config.yaml
n_layer: 13
d_model: 384
n_experts: 32
experts_per_token: 2
d_expert: 160
d_shared_expert: 0
activation: "mish"
moe_layers: [2, 3, 4, 5, 6, 7, 8, 9, 10, 11, 12]
router_score: "sigmoid"
normalize_top_k: false
routed_scale: 1.0
balance_loss: 0.00746
balance_bias: false
init_std_router: 0.0266
lr_router: 0.000419
vocab_size: 37559
norm: "rmsnorm"
norm_eps: 1e-05
tie_embeddings: false
optimizer: "muon_variant"
lr: 0.00851
beta1: 0.95
batch_tokens: [32768, 65536, 131072]
seq_len: 512
train_tokens: 368200000
steps: 5282
dataset: "wikipedia_en"
Below are experts of layer 9 (counted from 0) of a mixture-of-experts language model. Rows are named router (the router's row for the expert) and show model dimensions 64-127. Each number is 128 + 32 x the weight over its row's rms, rounded and kept within 0 to 255. Numbers have three digits each.
After each expert's rows: "gets" lists some tokens that make up at least twice as much of what it gets as of all text. This comes from a sample of Wikipedia text that the model never trained on. Tokens count by the router's weight.

# expert 2
router:189102149100130107123163081125160165086062117128115136143169114081126149110091164087113120099127126121105149121166176101124100178172091154147179179102158168121167188105090098150133097090149093
gets: ".", ",", "s.", ")", "',", ")."

# expert 29
router:147089169134125074161146078151161132137083125125116050090155087148124169122090164130171103132167119146110185129147164198120104169184113156158147165130111140111165177121111132152124062108136112
gets: "-", "\n", "|", " was", " is", " be"

# expert 10
router:136125099115134143113166100129138141098135125112122088071110104161120116157105123091158112132088178169129134121121152099105130175166150190144151161112131152064142141151121165103136129135173102
gets: " |", " ", ";", " there", " =", " –"

# expert 4
router:148051170084118070159134097134097167128120099093081159135149191080084121134126155114104137094177106147147169172125141118103103125132056139133154141103147083165151147159082115127146117120120153
gets: " and", " to", " or", " from", " &", ","

# expert 13
router:196064179123172119139140126142177164146106120104110177165134117149121176076085146092170096081132122224132132113136180117129115144150157105150134172128132121072181141159091129118132127097165127
gets: " |", " ", " –", " 0", " =", " -"

# expert 21
router:112105197107094117087153138121128157118098104075106130173123091084141097144131112169145120151121126110106188122130141133106089121137145171176213162112161165081135155164143116115117129141142098
gets: " his", "'s", " which", " that", " who", " their"

# expert 22
router:155103143098145138136154101130098119087093132108097123125140151121140211101115133154080078115080171130120158146137155159145113235176092151146169164066059158150134128084125143084119136110162086
gets: " of", " by", " in", " with", " from", " on"

# expert 20
router:181154134111116138113112074116134112155115090121125155138124100097157139107095121127132071121093089108097164170158151089146110121127178149194162088107107161151143094097130087075108146083164075
gets: " the", " The", "The", " a", " this", " an"

# expert 18
router:126129136113145136088143125184129152111069096113116098173125132153081106157099167098122159091082088096076165119136128168074071146150043154157134150109128150147132157138125152143162121085189135
gets: " A", " New", " S", " E", " T", " K"

# expert 11
router:143097118105116165186178046091158151101070146100096166129122121134100151137101196121149156123106124129133129163134174108158065155139091138132198100131127118140143171183122175132114133132152088
gets: " |", " 0", " 1", " –", " /", " 2"

# expert 1
router:154130146120137154157147113098100111091109115123111167121108061137099137133131115088140083111111073162114199144200148145128119172121119180171154112140111166070120146121073083137122097123107096
gets: "|", "\n", "-", "=", " No.", " Party"

# expert 19
router:150147163095071148123128141142107138147115146128083172079114105080106132039107142119093133116136081107104214188109185142150130116171084126162119178134145140108131152113105118146114103103136099
gets: "==", "===", " that", "====", " which", " where"

# expert 23
router:179114190116094138170090132169109163126118136131134144089171158091103137104115150138094149148170131170120173180093132107108090168139057171143131115120138110132160175136132127190125155121163123
gets: "\n", "==", "In", "The", " In", "==="

# expert 3
router:136141145072126068092140081164183153137098152121115110166179153116115157098084136094109113135114053173116120171168138172097070131099148121107155123024162181122191179100079099121193105138177079
gets: " of", " the", "T", "C", " League", " de"

# expert 30
router:141086128125180153167112084212168102169063096143124115165157084141093122129129182133144068098138133098098114120126103181147159146166121097126126152132135117073182166160111140101104062137116117
gets: "\n", "-", "===", " ==", "==", ":"

# expert 26
router:161102194126136149130152106108080156120055091078164121129170138103112115096112198127108121094106134127143126217140150100120047173202048167162131115063072083116138157119158119144193141066149132
gets: " had", " has", " it", " they", " He", " he"

# expert 31
router:168134145122127136129141117170119186081114138099141119092148062117133169104088164126115122130122152100082149142110204137084111132208060134172200140086153141096149143141100170151163095092151127
gets: " and", " but", ";", " not", " was", " is"

# expert 14
router:159123100080114123140175118125166163118097107149152120101135101152105147096124171076127115123125147139085203160147174160132124144140095121144154173151099183081164168125085134130135146127137088
gets: " and", "-", " early", " his", " such", " first"

# expert 28
router:198061149045183126075114105124120165137078120125117177095122153177099140093107138082119174158080115139137188167144142194115138149126121108180149126133101132141127130177090099127128130086156104
gets: " for", " of", " to", " at", " with", " on"

# expert 12
router:154092141131141154192160069136114151116101125101138104116158148158109116090120147117156078073137097134101160145173143108096108171141057140153177163139089151085192177115090071128144102116153128
gets: " in", " of", " was", " is", " as", " made"